Weights of a small mixture-of-experts language model, trained from scratch on English Wikipedia.
Experts: 160 SwiGLU neurons an expert, a shared expert of 128 neurons.
Below are experts of layer 4 (counted from 0) of a mixture-of-experts language model. Rows are named router (the router's row for the expert), gate (a neuron's input weights, with its number), up (a neuron's input weights, with its number), down (a neuron's output weights, with its number) and show model dimensions 0-159. Each number is 128 + 32 x the weight over its row's rms, rounded and kept within 0 to 255. Numbers have three digits each.
After each expert's rows: a language model's description of what the expert responds to; "comes before" lists some tokens at least twice as common just after its tokens as in all text. This comes from a sample of Wikipedia text that the model never trained on. Tokens count by the router's weight.

# expert 47
router:157151138135106144118130123126116164079106134061201136061153081123123124151073102098087067146202119105130134127173142093231198109139143114123128136135094119162078178081145131101111115125097156165145096209107108102213069118062123120176074105118078129128105132128141174142160085151105140192139130150173092156127157157159115176102176102141128080088156107096109084099148157102130154085141126119164159135179075123161162099167131115147152175097122193117111121132132199093132155135109112
gate0:186135115136126139166125137154078120123111148125133161106111145085113118112126155105147136137092149125129165163045181149109140132154111156177031169124216116117078204098134123170192120148124182085128116137137087124184095117154191112113143088190128136154139117054128117122167072109123137158163093176110095143109118132138101136106216138122138122076157125139061126155174125104172147163173114139099140131164040146100183137096116173169134124097151149125123148117108097159069091150109131
up0:105127118165119105130142086060058104186104152108105170113108127100112135141146181108156142111090109163152148173131144133181132082140223135124122119164164065080143200121158119150162183132230121060078111123166146141116106181170155097113132112131083107185183113132139144079136149065126126099149093172135117127131095120156097150174164084170180129151132145144114155148168208147226101102146121116104135107151139057120156160121081152118136144151142144139132123108133130035109135146128132
down0:111081146086117143122118108168127091144122090124186097185125255113146110139108161102119077164177092122164061074199144113188140156104147127138167153130099142154125130131096108095150129149108096143183137120126172074189095143067129157156107162122183131132082144159061174159148134130068131146116164091155149158158123109112146133067117161094132159151049136114149163124111113097115090127105120139144213090095119138142144134185175147157108117118161097087117125108148119125128132123159149
What it handles: Verb and noun endings
comes before: " of", " the", ".", " to", ",", " and"

# expert 15
router:161149220148135144184112176130141177124153182077126101105148123105093077107100088121103098158108051121111081162133150090145148084091082109161139124113115167113067086146172145107182121120090125140116102180102147098167102155084163115192118117125145154129124144104196115183135095134110134153166145149136083151201156144166174123116153139145160120120147133150137119067130134124118127118139142077105172143165080127095114115187131144158078145138067173084138134141101143149136156170160055
gate0:168106130088105105180162104139081159127125110163110150134140111168135133127178108106141153081094145067127070122155137156104169072170128084148155061115163096083104103032088148132178143135131108097141111144130101144144115130172113081114149162107110103034159054059143169110093073130194133133101119145130117119122151092169175120095101165166149118107166121130166168184111124171103157106121183085081158168090137106149204063076173064135186182131135112161145208112136075137154122148113123
up0:113148105127130146087106039100114192161106129122170167116056130169138163172184129121137181110085076118133077153169153094075174077160137137124128087080141101190085110066122121102215109073098136096127113140173111148154127119117113175133172175115099082100082138132093127152087141155167096134102166163110111128198176078117145147124136085105123120110118144170145118175095121159089117143140144115137115171097095124193109133105106142141201171138209142142161200111157110137168156184145135
down0:107171113112109108162167107098112104116164117150156205081135215164137116167156190151163172160081109215170165120136166031178109140073164104110083131102123134175102096151164107094141107114157195126149112133145138142141141108109075157094105148117082126114153157158156138114117162138124100170102152157108156148204171094119083124080174085181142079137119142090142125173101132145085146175090129147127114110108114133168105104140138137154156162110109108116092123099132137112166111097106133
What it handles: Clause-joining commas
comes before: " and", " the", " he", " which", " but", " a"

# expert 27
router:128167189114111120121129159109072138107072120061194111066130089091052123104126065126076133170126142159198112119100141134184139118133072153135164159123117142157098133106171157143122119129086124177134059136066139091096118132118081133157101144084136144141084131094171107214164140108102128183142102136181134110168136136141132162103113092109108084084151090126141109084168122105109136109147123124069111105134126110147095083187107089132140152153102212059107121148130119117104173076171074
gate0:143153143120064178135161114179118129135104142107128139136123113095093159140154123150104131138131149062091109129095159164092155113078124077134140109098078164108163151139095159201173130074141141172129094142114099134125145126149156204142163190154146145149148098083080078113083114104127135134119101150131159104121126146152142146130129084094132150123096110118117207023099133075118121102131139110084124156104088166193069100114123067162150123126121155117093134133116143074095187158120126
up0:204149084116129159135198098140135140103097100137191165124135097079093113097086117129111112077071132114118091113113139106113179148091126095154097140130063146098138136127180159147144122129084068134097102172144114128123173110107073173138075148180164181171181072118131131130095110131095144134161178141142185135092114151198153137128104111110111148167185151082153157120150116088109141124137156150131125108089129174171117097143154132150119181132161141154089077159073045092132120111158126
down0:093109169120121147114107188117109088138151071095152073134123179155178216126124101070115121162163088153130119134150107188092087159107158189158127162133140173104132156146082170106126134152083135064136202102100061150154161083137131188075170121105093139122197109103135145127053097146132113121144165163110104116130162202096185117128158175099128132123140124123108145139074187171150167082112154118164136143085157076094140155112075141172165128180134153129165105106088146111157096088108094
What it handles: Month names in dates
comes before: "–", ",", ")", " |", ".", " –"

# expert 22
router:097187195135118104163101153159136150139133150120186102109091078135094102135142138153104127105061187129157096156133132088188169153119134141140131142098119126149143098133131107114147132186107100155165079135081103131162146123062106120174099145125115144112102147090203168144099130164060152189166125151180128129133149126170128145081172130119174104129156131094117106107129134111149178140161094134134151142163110114176083094156118158119132151077166163095143147136159161106159172104140098
gate0:182137102091119129098051138144128090182117102079093185133108107151154120108113113106119106171133149162151178122066108134147108137158173090147163143198135156112117138094119098137043088122129145112138134150103124099160121123114163136140138138099171066160065170100193180168164128115124135122144161143112118103111145119135167073122120163191163154116072129125188135175122130179095078125147086088123107125173194076149127138186116155100192154098143119122105177140181135118105152154131134
up0:112129108135147089174061135135101173135095148131145132152145078149125126070126149108126047102135128147150157136174155084196185117138130146133126118148164160100157137133178148132109105062093133096065133073112089110146132084097113161099150112148114111116145174098115151164244130091089106088142118188186109170102159103143126158110082057139136127177137205107129123187146109127142139147149150106132133213162120120123144110158103099166170120136129169087072146096171128136120113113083145
down0:107145094149157118097123144172122143076128103110130125130053122080080137110145097130118097088150196085104166123123143086100135073152150129148141133135195146173115163068158166157049118172108151126044089119104064097141120080113170185118106127139131130121134131086169127126169115118130177134141152166150069141114081139133115052167141127132131133138100139113158068072120147162141158104134116126121118117154155125092109116173114103144135165092130125079145209099194108115160118206097144
What it handles: Closing parentheses, places, relatives
comes before: " |", ",", "\n", ".", " was", " is"

# expert 36
router:162170151092148154120139118147101145107124102087149162079168074123102076129127090109126071103100112148103157140100145118119218166103125109127111120086108118133086145105164131114151106136119146121146062152135133116152049109086134086161058133132128129127095154126176133152180154123114155196135128112135131111184127132139137178098147132169159142074187112137143136093162140155146173109211127061174147049175080111185102117186073132131116155148083181076131125130152165074150149124106092
gate0:139197175103125102175136127159196186136133113044177152089137193090121093143108089145191144070106111144159062154137138100193165109130165083128159123150113157125139088102113090180138135142151181095160141116121122089147149150114145157185100138094134134106150112102142119136107044168098079134119193078106097132157107082171159101127125139115151091108138151158114159157094141177094095153100136153133108136133155144107187161084078120101181141081087126165163094149147127119120116046154071
up0:059117116073140170175150194145146154055062113105124093116185176100106164143134108159111147079109140114162135167142162119152078174110094084149124187133168127115125150127114099138113190072154151207085133120102086145122131156122201108123112113095135101147176074155099075070150114110141164168154125103092091151109127065145100135172101064140164094197117155133087088084144133168097081080117125094106132134122173094151104122103099143072174120138115069113142096109086132154089119155121122
down0:125152102098140143111104102107194102127132117167113158131084091162103103100100108118158079143162130082135090134122091127117186116099170130150165121124117153094107176120134100134068156171130159151196108141126176133074134158134146103175105149124118132071134076169136141118182138161161180125145102146119109099174059140113142138144078121155144101144114135148177157125114110151069115080161115131174163111106095110123083105041109191153131096108183137106133047144153104165103128038146084
What it handles: Past-tense and participle verbs
comes before: " by", " to", " in", " the", " as", " on"

# expert 43
router:168166106142136146141182138135130168095125160075181133111176091153160094129099111087055055162088120142160094145092108123161153118053067125164103153093098099144115140114131128117126128176117151195122072138122087097179111144055114107195115133091086168138053150100179126160142090157109151183160157166178108121098104168118098145066163103160140157103147090172150132067195115107116152142155182148072138112143067076169111089154111148125144136124103176101122169201135182104090167122097098
gate0:112160132120108104147139068104152101112171177163150070113141094152117163108155164067121108122164160160168144077142166116123148126119098131157068089179154144138141121097183116168084108125086114132163095201145113117191136114116101081100168055095135168137119144106052127090130166157162114122108106166123166198146124156076127191104110141121159144116144133149073166122089163089150101134107147135113061088171120137155108184198077181139177033145153191131130154140200119065176138136147096
up0:107167169124089093149104100105180101110125109129165116155136110108110097143109150152107158106118149120160121173114132098161124122128095088147184109180099144154118148097172073136105093095116168110063071136127135087149175132115053109080129097096128127078116141032126104133133136164111080099116066125083108163059097160086076157172132084096116118105160121161091174133106168111156127178101178122121090126134106183148097166129143149112164084126182136136108138113139172081148095078111110
down0:109071088094120087107088111156153147135152140092117117151154159176079141089123157168110100209114072152135128174109142132142082118124108133156140115183049066084201113163133145158191076224154115099108137127147135088127124111115128154097151123221121084099124098070100085136140175134134152164147146160145141108175089132164113089185139142122067123113098087165069073117195155127158146096114131183103129186127141118129112127138115106058145142171148101135176130117122114125161124112116103
What it handles: Articles and opening quotes
comes before: "\n\n", " The", " In", " He", " It", " This"

# expert 28
router:163149137089126104099136153145123072144090118078138118102145096107117171119159097123120089136127096127112103157146154174104168111116106131131120167116139168148119154131147183113126135114120139165138096125091128177199118150111105116166091113099109122118082147089163130146171140112089089161160088114144110117141131157134145138094162092128143170067147101144150139061151140139103132097169126102126163121173076116167079096175121085130130147080137207090092135160120138114106152124148005
gate0:153119125194121135189166147145117150150144159110128127135114130088134109167213126089188127142161128107137111201071151157115148193117141117126204081120124074149118105179113093097148132148075110215115127107149135137120187137118131147195156112172173174099143132114212112110141158124134124193098096177137153111130112137141066113157099111163099117141200145126130158105153148162138187141143105109171164168181113116129090127144143091126137160155097122140065018099146114163104120173112066
up0:157104114114088182148203187162154118172125102170106056120150128040134167107185169115156113178146150103138135110094131090074117156092104131094161107083162121151113161132112101137086153113183146156082138148107110099156082192150119172170159157142181159158130083119131109191124143106095138150105136136120124146125086165118099143101121125181115144145117164173068122145180118135092157180117126089156092151100156135140184177121121075120126124103109140162118067159152134096117184151151146
down0:137102057174160181103112145169100145160180114124160150095174151084101117126111163157156083129111102142101105121116200193136130114084107090124146096132144142123145079086131178145126134113156111148142126175100016125159110143085154181078147102108139161134173091087113146111211114199074188101144154095127119130107122113156145124101100111168098077144123014077124144120114123197180110185108128119109133141200181135152174098159087188118160122104153178115120116119086141133156107168103090
What it handles: Punctuation between numbers
comes before: "\n\n", "0", "1", "2", "3", "5"

# expert 39
router:177154157137122094141120088117112101148102143053194100112122073099109144098114085174131111126134064102118136097105143113160178126125081137187126156133107120158142115147136127084146176158140185139163135175076146136188096100076096087126106127116155159174107152121171150121151169138103164148126121183146120089164138151132080194076140121100154108097172091142103114110145126105162141071183127100104167125154111120149118057143131105123139151122064155093109122162131171109113140128099103
gate0:117148152171111148172176129153113134143194104134102059149107124151096195141075124161105178139114116122152100108093148076162091112095171157146127132127118126149097172083101137158114122129104118131117107104102119103158115209191124142118103125147141126114153144177090135126129176112144134104099194142112152151164087131179132114160181159081159135106164125107185030115167128145177164156160144163096093123167134190096178165090140105116148125109090141166188136160119153088123193152140172
up0:162160168149088129170173075133098122086124090100147115161111096161131200102138076177124149125119134121105127098123111138181108052148178127142117100126171176084089153096086134149083112185100105117108103107094086156139095178155103160119062145107131123183113110166103107096118166114169094122148160090122085158167097124137135121109189190088148119134201092101124098121166151165160151106185166115132104127164151173127138116118136039090145126046111151139202152139110104096114134128131146
down0:103194093119117137108126101162102131116069152151121149142192119111112201107136048135172153091141087146155124137113071177123112106142079137130125143100172168155128153158164162101115144173088174187143130134122157180151142070075119093157164117085129104124144132132091221112101215145152158116184171088131124092145079127109148145057104138180131120135168168167171153150103130180128078097062126079198137162128129185183124053106032142154087110161155176115088096105143121170126122121095097
What it handles: Numbers in data
comes before: " |", ".", "–", ",", ";", ":"

# expert 35
router:161126165116092174137107121150069148138106127030161137081153065102125135144144115142099090145113181154120122159133093073159133085118098168177101121148068139128101139082147155054142140118085130154139050139094110149169019137055132094140097120121139162188102130131167150212076096162111144196120133147124115108111108105150155122121126134138110110075161103169096106052133120122149117126171137100121199149113144125151121089150149094091149175157125180108123120142098198115106178141139049
gate0:171074179112079139193085097131119081142167131147113132138124143158115146106114099149188140145174093125132142152132101189178135096175152185070128125113091119068155099140158186190103199088129132136092059143124145116205120116168100097177186142160118084107136175134179116117084137133056151127160184162138098091087122128146194082093116103149082129126159109154135082073126174135178109136105130136125133132138154094075062106135114131181113073151145100140150093091122093112170138144141126
up0:185101173140071120174128149162139065134191115163126099130093113184178163141133095135175164110146128142123155161114114116150115125104137111136092119131126077118135108140109094102179160155098173140116098071141147067125143153120097089098125116120156113131127120122160116177077113129090132198116133092102055123137137149104140092127145088114094139154165108157172105108095176163161126190129158108158068075147125105196074124103132142146148138126146155156111145123148100084235127149151129
down0:087139110128175131121166104081108110158086105137131118155156151169143079135084084120097111125104114131098119154129087111171108139103039159120147116165116144122122082145098137065177088111133116122170099123101129139156201130086163124124122176110148132128147132096153147119183126160104218126178143153058154084127115158184197159138167176155090097094127110117131152159080090127096124113139090116148180091098178121121155133109045122173086124144124127066169162126127124145098082103051152
What it handles: Table cell pipes
comes before: "\n", "  ", " 0", " 1", " 2", " 3"

# expert 12
router:128136125082122152119104144122165111106116158085174120154137061091094122125130122147140080132152101082127148144163126139155157126095128102159120096131083142162093125106133149108104138128122142153145141133096105170182107164122083103180116176125094128171135126043196159148130121187140094148122090169175065147166163130133098165093164122130203169099199150141110136092138118131147125146211131157171137122176131122111108090155150104147124160171150145086128122206126194119125175129131100
gate0:152163127156083117191149142111134100131165084066171137123119095190116150198135142110127197122155117118102222088125179079101146140177138156159122137139082167126144132189121121132190145135081135115148100149114157156165159094112097062113104126113149151118088123085148094140170146121084162093119111137114102114182188051129106109177141157084173151149133121164179172142100083130150120110140094116145203084134144097099109114124103132104115126164164141111129075133200220106145150137141180
up0:090164103144176138104107141123178134103104087149108102173147109139150171090192134081147181150065157115053109104144143096122180106124103154085076114116158173119107141151137100082110132131183126131117123154151111147119128167085156092115176143130061062175126160139099153135092066115120075091179124143106129149114129146170089136153152096116186173109136117089096146112147101138102104161123101121141103079168179124122061130152062118126092147166129100120143143142104133111126087126149067
down0:114138180161105175104143131157204102134131179135147128146105153147102063095157122086158153170140108104133097121152123125096147140122140122103071193136118093143178116123138117143122115097060194084138151095124055155117174133154109132133125196192071123154085164150106146079146169153155111122148091164145171093134086182201072130139152167133144139140116131085097111127104129140118036124118143128124121088104107104103103132096063151175096171110207111087092122166104119158070123068149150
What it handles: Plural and final endings
comes before: ",", " (", " and", "h", "'", "on"

# expert 4
router:142132146045097123113120112177132125113167142099120130062176107098114068122191135109059076219117102145179054155146156132146151100138174094171129157139089129119118130141160124101160145100126127101132086148143113066168109103064108089110108122103139162126129099112177110165113133177125178189111134176140134134122131096143178138118156073128176141093165105066073153106156157131105133133170149107133141119157127115156135102165145132130123138058129145136070138149135185095140184141140064
gate0:148050133092128175087128112159135179121131117133059187160148169115126105130158139066164158059127178074087132093088096201105096117110119153159104142187124109092089123125133106107096197098132170123176132187071119131101142075177065146142188177141165184091061177069144090098163129134095130143134122172130113150124116115172091159154129156123140124169163140126078085147130116149131082069135112156138088133135100127144124085110119122138091158116110164108158104130114124111077137155147168
up0:116167121124159118194086142165170130116144131134112078154113090146109146120116150071143121151196140150191124083132163177085182166070119095119091102072076136136107130133116086100077149190137124185082118093135120152123059200109118133097081087124136137129193125085152140155121096096133109141109118126164133090111125084055083173099180117148104126111158160126107140110122125165144155136097141135105100081109156153099123173137140134191133159142096100146075154118168162161178121130101114
down0:148061125173137144145107130114125134168139110132135093155137112127091135129072130238143206124131142171104176140179113100159086111080122104112114073121190123122153075112108121114126139097138133146178095147098120161117071166086109050164140172129139146130076091168172072138076130107146070140131074059104149119154120150114203140160083063116151103134094123140148153149175122131166145137165134092136140107122093167139150096195162141105106131134104172136130149133134132102100126159146121
What it handles: Prepositions before noun phrases
comes before: " the", " a", " his", " an", " its", " their"

# expert 44
router:127107143086113167110113157125110113137106126108144114134117059118078122089118116129086113197144137129142073157170104137166182162102143115130109145114058145098124153159132140093096120176116151094200054143101096139141088155058095095155081165121120165160079146072193158156114120169106085206103125162147134131169126195101120167129111081122133109082175140131146101122136105141096186110183137097128189082144086101134092121146148099101139149158110192098139165195126107100133137145115085
gate0:108086086162101128079137153150096099115164176185121086133149136163119081121149151146135062117112149097165148093127102143180175107134155067210031161136156165116159149149122148102048181165162141222187112183133075131122115102164153106161127140188143118136097100130146146125118104161137125177064115127101160143134137101083189157099146074086099147086169058111142105140148134124070116132117102099079093102140094152134099103116171109123173175117048123140198163163152145106117095091152167
up0:142060176108125151138136086120132127188140094077128150196148128106157139092187176119103162130136126083121128154154157165067052100107169181096174131115101128175074136064056132169168123152101142054147207080093148100130080121160199124067128119105151158124153104060140103127127139064146195155159136125138102115137167139181123061094153140186144132159118149137094177101149187142125115112091123127130140196103137104129140100130122150188091102136155108091110074095105162092113094112116147
down0:138093152125149216123173094127159118209145119158081048148092141131141160115137102180137122125110180164208142132092095146192133153121105157156105121163173135100129129178116162127111110092165119158078107123073137146113078079144144102135070091146140143110126156087107150129134130150139095164125123080163110119154089187081061168159081123087162147125218179144106150130077074132120092127168107113207104086111069147048144129166135111101162117147116185115141166120118124163128052167089141
What it handles: Place and surname pieces
comes before: ",", " States", " York", " (", "'", " City"

# expert 8
router:143185194129122157132143147105119140143140133055163126082131059106082122147142116126136090185107143053121108106104121109135168071120105144125080156130123110087134126169120109109142104182172157155163043106123137060189083096114153113117153107121096160159099141103171159152138088168098060113170163148124095143145162175171163123144134103145128120120188116142119121031143148112128115148160169093114164114137103094149107089165148096064135177164111156153100133181094191146151171144127097
gate0:151094091162051125142132119131122118088104107100155126104119191112157135161177161154151178147131164080124038108109184115116118112090139132104072106160144181090133095144123085141135136142180161114181101085110141122161079102098147135135162204104155060088179076067085119143125103083131142117150100146163112075079142091165153115145141084077121137145117154160110159129091121115153145108068154114142150170135155167095123124152173172187133123176110139078050102118051181122144180150125144
up0:142071079181128096129114124143185147149164118188141109184127107182112151154068139118086092099121137137147141116097130148132148119123082077163116151103131156173091129111129145127091111149135201111079130128127143065104169180194089170100118153141129185156062120196091141060104148115135106128095119062151123115161129191103207157147089136145174206148086143069083109148144148116192059159098097137066148184104115097101194119112132151073135125129169138134100162116149136124102083116187137
down0:109170145128128158152148114094088162087155121137102168141084150153136095187167164134194152116183136128096077120151135152076155093085066068077124102110187119085115166125095147087182096135130141168138086081116114131123158093147124079088136122143119152074117146107095132115156073086115092140156148093127197110163093165089160119094147136145125097175175101097104126115121131158145087151131176180111126126128107136123150165168157154163118103110125130132094118103169197128175188125151189
What it handles: Mid-word consonant fragments
comes before: "ing", "ed", "er", "s", "y", "ers"

# expert 24
router:135165129132077124124133103119154129130100108083170108123138071095107128109114124144064115128129114119138094105087155092156159138105079136155190130083087084094145127173124104138145162082120151152111101130081102124127106134083126136150128138113087152129100149072169150193172130113089158166104137115136074124122128179119140159099155075157104094110211156114106118052111128126153154126131166085166139097099092057162146108139108148095150120131096159097109182123133174109167090095113084
gate0:159104164126123165078118080141189141132119168078110089125074093157101118121153116152125114096142165121123108131074086080088112132106158168135187106089159096158147129141133184174144058121124074121135145117080093109169131064071104150185153092155101132143081085138074210151111080170205125211121164110113149093130126132104149079096132134110166173102117145133120171122094167111195128105103219080127173118130156195116141120151061199138131197142125108124156111137071148122078062042065120
up0:130162102139160073144084126147081101066154088167160140070157154119132139121128141103119095130168108120140168136137109143184130113130075111156115148150096123118144126148138115109123095154148077113144137122161122198178123155110126158102089110123123141140111098116062149182126163074161122022174071152126120161079107108204110125187105163169119125152102139091054124118183077092119128112046095137116057101136134138131057117167167162110080141164147127096116097133098100132107109197194077
down0:162123134162110122163111099151128133116135200148072108144078079121155199071122198123176141113088202090159159139102110133146154144179130132082148139091102169056103191111161086121106103169111138138154081116132120111115121118147181112145122118095111164151137112149120135165163096158128131125139124134125077103053157114158113189160178124194103146104121141077096127109111162100133156100091151137094081184098133156128132173130161141110164159146179113138168138062109077086103110108102138
What it handles: Table row starts
comes before: "-", "  ", "|", " Total", " Win", " Party"

# expert 19
router:135173160116146171149161128142124168058107151112225129112106093136104167127144108100087104167098119123118125134123122109150133126125083124170132164158091107093098140205190160141156117170116118113154102134075142147157078148104093149181117075113118119107066165131186114181159102176116115128131138188128108121169092192138141172060129090128133111113142116127161110042143192137121111155152139093151166099172116125173119094134147121124097141123128208047127127128147164124111181097174067
gate0:112047154086126134114145125104130132095185177137093151112104049154101141155123154173165083140216109090118099160106111093134078152165122136127120138103137053151095154164148107113106155137092171152155066129103119115131112118124087143162114107176098158142137183069079071052150138116140125100119119107104136101107092174114145134111187132132119190137091086147189088115157069106113111158096129185145159072134157152194081160154150157151092111153108138107095068121128160080182088098193164
up0:147102094113109132189096161177117128125097119163140154179161175110144106104147093153134144145100154141109175108110149147133187127092109138125091120133165176171151095095091120115081067098129049140093177058098122113123141156120138072069145153150101150176106069105200094133162127138114158164179155100162181140159136094117100161116122114138184130155114175108100168143116177126123093139129137059202118205107140094100142123092103171089130154102216109186119124095173112115114138126191106
down0:108179137124041165072092136088147197169127129082104125120142148141132177101154185125136117172156129100148134084148160160203157109125171171169189163122149134117103147107139130155152093111118130138153142141164205179118117161144102106098176126132137204159088127131144085135114121095151124200124165097099124174144130106077150120095174094111125154126142101097063113184140104131238105105122115087156091140052092159065097086119108138101186151111119146150109122140150083131114107098147126
What it handles: List and range separators
comes before: " |", ")", "–", ";", "N", "}"

# expert 3
router:127204178144093106097176152120124172120100159084179121068135099160132147125111107130112109156117159090141121156079140118157211089097073126175150134115091140148131128113106121049137126115124167194098112178089109143179084148066084119118076127076107187105117097114153137151143092108105122177136150174178081102160129149130090151060148065108131090123217136133119124098176157119169180115165139113093127127122103091225115124197115157143150155180106131090081172153149157110154158120145087
gate0:153221123104089160117113188197082159104110127142098137088159165095140154130191122149127151131122063097119118119147153165152159129110136142052165115097091182162105116070057115160184120195095114135146070191123139076144150078123075160085078147135119142071134121171130089106142113102107079142094145174104141153104085145200128116082106128140146156149138167161152151136090161186149181167127133146090198149143098143095178126088128107085151092144175090141158131096085130106158167134140130
up0:048113140182145083100123069073153105086108125129167130116095181208072107116163099096133149129136175059131120158095169115155171136144161110127158098103157135206123109197171092131100096183087173153128124105031122126119154140149174152114084126168124142174109136131051121173137078172110147176143118101109158125126152159125075106117118129125113132121102099164136087129142074123077113117150126096111175115170154123075112122135130139158116111120163183064134079134118111097126158129105081
down0:090137072147065113121051162195108156151076142129129070122143118126103086140168084085083143118102133094097168083133156138093091145103085173144132156125138147114126080136142094134120090153092115075152129182066123116128105148120092130154160114126128122151166133146137112105181110134165129159081064145189119110090079151188072188129033139145110174136132126122120135163088105097143128112132142123107161099067090119120076116176130081115171160123123129125114118066166085102046105067115084
What it handles: Relational prepositions
comes before: " the", " a", " his", " be", " this", " its"

# expert 7
router:129131203138128138093162131147118209114115152066199104058106063068112152130084126112150057126129124112126138135121155107125179101107103140170131139112061132150123145125136123093100130084118180163108047164072106120161096140052133127132096146138085140109072112122127109173157126135093147177175154080175119134094147131170117115117136090107170086137212109157108103076144110098159077142142162140139158131138082126150132080147129175115118152131112177091092130152162112150112142114127100
gate0:131145177097100154162124078120135127160143163126092104198133101111116098118105111123157135041072098146171181121169071118164086124099087111116103151123142108124175171125144126207163180136177104143131152113090089129106118152089154116079080093079123183173100104106145138086130142136101115146112151158178036184078126115148124142142147087076127120140114171164168141163080080138147101062080087115118167096130101116122085197159125070101108082078145146155121157117154131088109084145115171
up0:163124133120150093089150129088181138134086132137160140120071178128137175075128090074125206147077153137160098164133102134122152112097094171126125131126150160172153118194089137129128079108090222096175106122085144118138069129119107099121150102165063136137149126063148166132134108146122057162164139137087111129121086107105100114078124146148149166149114160102154138106168178055145127192116113167130153120102110127111111131113147146156121133096134187102099150086117087100133129113117130
down0:125095081092118172161130129084114142110133092129134116124086126155077159105151092124111146129144120173167099191144130087074120120145151157082121133110152129139086114152098085096179137160104061091102119167112122066173099055078123127114154155102169082149129120157151127110122190112104177140137145128083077165122116120079137100108171131122118111130161122173159113101137174165130076078114064137166119144103069173106164148117137137120136114131058158120103095143155099095154130135171114
What it handles: Abstract head nouns
comes before: "s", " of", " to", ".", "ing", " in"

# expert 34
router:121175168100150159136121149166103141130129124093177115140191075147090110102142101110158070093118167103130111120111142147117119096134127128155154135143138127159103122143137149121157146129115112141103116180094155135210047157105138139161147142116125172124095139096149160206149130162095160157131183190157113145116118120119179202142137105134146110060127147173173109106124140186126143105140098122121216103146111136171126108202154121093132149105188165103084126180142142070134199148150131
gate0:076082140089090089163114170124082100166178154066109143163153150199018085145160127124139136150097146107120113130168112135151070185074123148120141135148135133107101098141162128075114133112057105146117095155139042112171127168112144143146123075109149143165134127191117156155153114147163115101174136127121149162143126156067095122105129085140140158144119106129062096102210117105141163132119091186102123075166135151116136146103107095155097135133091145096095112167105116141136153132132100
up0:132124153087142149162147101043161133138198083147079126131090096130190139086082156142110149149184129172185132081102116134164125152139136095133117165128137145112090154114082114106139108109178119160149144114101065166129205128092074248075082186135100092096146106085148087083088125163156180118130081137077103225164146066136095071142119185139133175116095139113098169119080187151153108131141215112125140150128115144081101131125173139130168098104091102183145137115130080118131130101098119
down0:130123095156143172148117152115069164154116129098120138131144120119124080122166124150122115103065160097096131133166166158156082128127116112179128117117124115140182140146151127117064113118120048157112097124067165086183111115128123134134111098130135099152167125136122140117172149187148155128106132125054129115071171143147082174167150156130133123102172093092144102166107066165136093153210075120163055170055128064180146161154113134129128035128207063108160096047151111142159117181117130
What it handles: Section heading markers
comes before: "=", "\n", "\n\n", " =", "See", " also"

# expert 6
router:083119163132119159135142104135144131113102178097132071082133054101081142132172068170090105205115155152153170175068123097202188138101089158152150073110083068122145140128095163111126189147127122166160069133103096076136096108079132097154130106126093124135114137106159149168145174135119153163126124153150113143189104176145162151114140137137139119144166135148065071058106132165111148133185173123119115158153121105212141068195154152125115187146125168114085095150146137142156158111083082
gate0:168144162168148129133153114147114141146102133057106162132167163106109142147151107103123091081144171154125111152092170150111117146134180156109161125099147137183129178165130115150137104123097108056146156168110093123149144153104136143108138078153108115085124149161107158113106128105057140128107174176070005115147064123120129123105131150154101080159098185146110126165142179107115126128159100106109134135096166167136132151149099104086071111127116108100142171172163110088162107097134100
up0:185101110116111204140114164138132089144173098158085128062133072136154049124128125152191156102043147157173155131143119185172124114157069108126112129084079146105077139103095176095176127105119079146132113128116101174135172110129150144104080217120112161146106132121100162088127132086161061107155136113126129171129173121134088131185107032067101169100180126150135149114149135061064169137129117179139108133152088137109138140140113117121142135094113203126100129156120095116150139117214138
down0:146128164169097117194075122130101135073078127114116129102152123104183097146193099120102155128095187085095150119088136154134107173191141205179117095187079197083087196142086130136144128145049109126079121159074104126151141172130147174103138150176126148090161095153108134125130131110095161081160176197189138123106147158147093110157153118111069098141119145136071147165111134147096126112130162107072080131155128162132099132066119087100104167149070113091131147189138171162141115093169122
What it handles: Line breaks in lists
comes before: "|", "-", "=", "The", "In", " -"